From a checkpoint of a small mixture-of-experts model trained on Wikipedia: 6 picks a token, 4868 steps.
Below are experts of layer 5 (counted from 0) of a mixture-of-experts language model. Rows are named router (the router's row for the expert), gate (a neuron's input weights, with its number), up (a neuron's input weights, with its number), down (a neuron's output weights, with its number) and show model dimensions 0-255. Each number is 128 + 24 x the weight over its row's rms, rounded and kept within 0 to 255. Numbers have three digits each.
Before each expert's rows: a language model's description of what the expert responds to. This comes from a sample of Wikipedia text that the model never trained on.

# expert 56
What it handles: Nouns, month names and adverbs closing a phrase after a verb, such as together, there, people, votes, often in census statistics.
router:088099159094120110187126137108134106132120142084174139115085081123155106101171110091106107145133101165118116132171138115094134082131145103127158177112133087126050086137103113145124159119111107149100155103146150141145096099141116163087169142156146118115109146173129109118116143167113094123102122117158102146160147157148142106077149105125168142156138130111134127110138128136127168118170115127108158127106171119097180143130132104128147140127125133111161093130138124125151143112129118148111097080149132126123136113072126147107158110134122122163150094128121122103128124095114130162141144127133141150113147163121099138122113102148117106127127057153136165104151118154171100077125127120116118181106166142124111146127114085130125157141133128082134117100127109129138127140098140
gate0:130186122127099128152104169087107119108154092169119100117146091167138158173070144163159178140142135114129131153133104114107151109156131136140147187136106130143157125102087219143103133152088119123098119099126164174139122112140147166161152117100137125097141125147131123184108140183093175127144097120097118116137122144085145114130105127124107138137147106142133121105078164151110138115124140151135143106138160096152126126105139118083148154149142161133138117150132122105152120119126145113171120090143108144113097094156109137101086139129119133168145086109100114132136143118142161126134141113124134130120123157139097156101136116158129119118081083135099116147134128126120164128108118120102174160119092091130118103126106141128140095114144162091183113124120130098131145125109111
up0:130125126129110115105119107105139110100165152136120169122123116119133159150105104098104126105141161140121112106079116153131086152166130127148142123124131175141145138190136070073142109135164134132109113167162161124150130104103089111108144152136113130146142141136184141145137165132143088142111106157112122121095155089168089118109111130157136147146100140126142126129108117105118116130138125085101142177141150159101084122173106138157094117152147086139135103112103103095121116143080143131122155107145139169126169150138121165145135160142175120077126151112151122104134082169086130134099100153114136144132129104142151116153090118162107130137129146153151121073127146142112100133151120181137126115080145174144090139176115160170125137089103145133091130135152122132144152111131104
down0:148137094142106113117181085134134158150110105142147119138125109168144153130144117161111117166075103128123151111151087110143151120108146088154100054125119127157172136118158092090143139127128131119102142121152125138129151139084110115119124119147131151145139097163165069112122167178144167181131093119085140179100153095103119148148113123133150165118118088114143143188121155122085120139151095128161158144113147074127138118171152139147076088131130118110140158130120107134168092157156158185096123130146139164137148156099127156143131152128146103120117146116167130142126114114141120165136112117121103130137109134111170125122130099127118093146126141149144113117135103094105126147147123150134125115165122133137105131151119128142185121099128156126131144144130164061107153126110120
gate1:123117125094131145125128161090129088149133112081123149181123135144164137153153178169102117128088148117162112182143101080108191130116104143153165111103164112166087123152091135115161114149132080136131112132153133085136087151123146166141139079137161137112151155126122134150079120148117164128118113140111102118132140171107097146136130106134133117124099103120145105158144127143119101140114135164129100105176118116145144141141137129151154092121160147114104116151148138150104098100159142158115157099121137136115164088102135130146137145129096127116135120088090133098088093132100138156143142118131116124117174169133159111104105103122075117114120105110128121158148151177123088099149106127105144148138131118168125127070099100109131106173133114076143116135114141164085120129149136
up1:131126127112118112162174165084157122155126126090137143161117126150106153152153101157110112109116130119140110166135119132117130129146100127129159142098171174116121099129141158173138044154159098113109088138154087126141135144126137128146125077127166128138161140157110095118079126140127098137159123130113150131136155134096143133130173124109158112104139140126108150140131167142143116118158157122114122136124112130096132107097081133137109083082160109130143102128135134139109143108183096119122130063158153117124098120073114177136122101139113126119082167097117140106135111090153100129193137130141104107132118156165134149116089108142081112141106166097091139149104144121116126134135121109085106148144115099117119167150104142131144094136092128144134073119126154142092121153169146
down1:104141115125110173162118124142118143074104146146139146143163146141136121145131133119144106136137120141158113111164123094114167107120190119124065127132150135108129136082101102138105149143100101119123076116145175116164117146127133174133119109114146118122119160136131150147098159139145135128135111159142173157164156121137140118119165177097128130122133157142073139153104126145131137078087156143112150129128110116123147129067109150138117121147141089114169169122164135129148141097169128131117136125126196124181133106101140147116142140116106111162122129146124132120072158130149177122099177126094160115144157125138100090137107117097128172118118166097142168130104161125127157099138112147120152124117180126168123117181119108137110126134133088096142154124125099103100100179141134
gate2:125087096125135148132100161109124118143142068093141083122145147151163124111137101093098174103135141148148133113122101100172093176131159096112145108159122119187135105131121125142123144156113138139101149110109110109098094112113097111129160140140151112116121100133151090114093130140114152145191087140116099185144108111114119135105127103168148147122136118119135164130145136153191138134151163146066105110162120152082116131126134128105146097091128113135159135167143125161154113097134108115159088135136144132090116083130123119131102190122085159166141123127112102134121120115119111160112141097113166140106125110106100108101167128166096098102096120123102129130127124101144127131133123086164139141173114098133106139120135148156124118136134136144153162104104108087162156142078128
up2:140126135141130116138118137157121098115101131130110118140098110152111124123140109114117129108149135120102121114106127140107116128154112139116112125133131088109118143133157074126117155143146106144117142157109159094110125115136171119136152135153161152166132162163141034094153122113070157128139113106081105142111125082125126123097150134123167158136135122139117175101129115152077096129110117144167172116168127112165140092132135132122129103138154180101119140136108113072116139075084145147101085151152111157150149099121123095098109114158131143143143096116161098142151111096176123126107146058122139100084180104132128101129108100134157143160136124142142150136146143102128143148108136149144099130148119173153122182116130122128163142121122159147121097142090129117160183159090110
down2:155131099136111138163127124118123157122132108119093087119117164116121143140115165138117109121118110151117164153141121148096102133139122109167084099123148145162063104139106126122138147133130099095098135118133173134174133122095138125127143134147147146130140111108144100141137152141095137125122139125120131132081119177144107139164110093164128104153105119146140122118135115109103114123195134156151129132150100103107130108122163096155140144152136089081179120096125148137170083157095133135111129143155139158173152110105106137124089144105102100113127102075084103147097119165101138088171122106134192124120129116160159077167075136110100060139110097128107111130138127147116160154126092152147152099120091140130117160120117111107142130140119151078166160151139113106130108104105116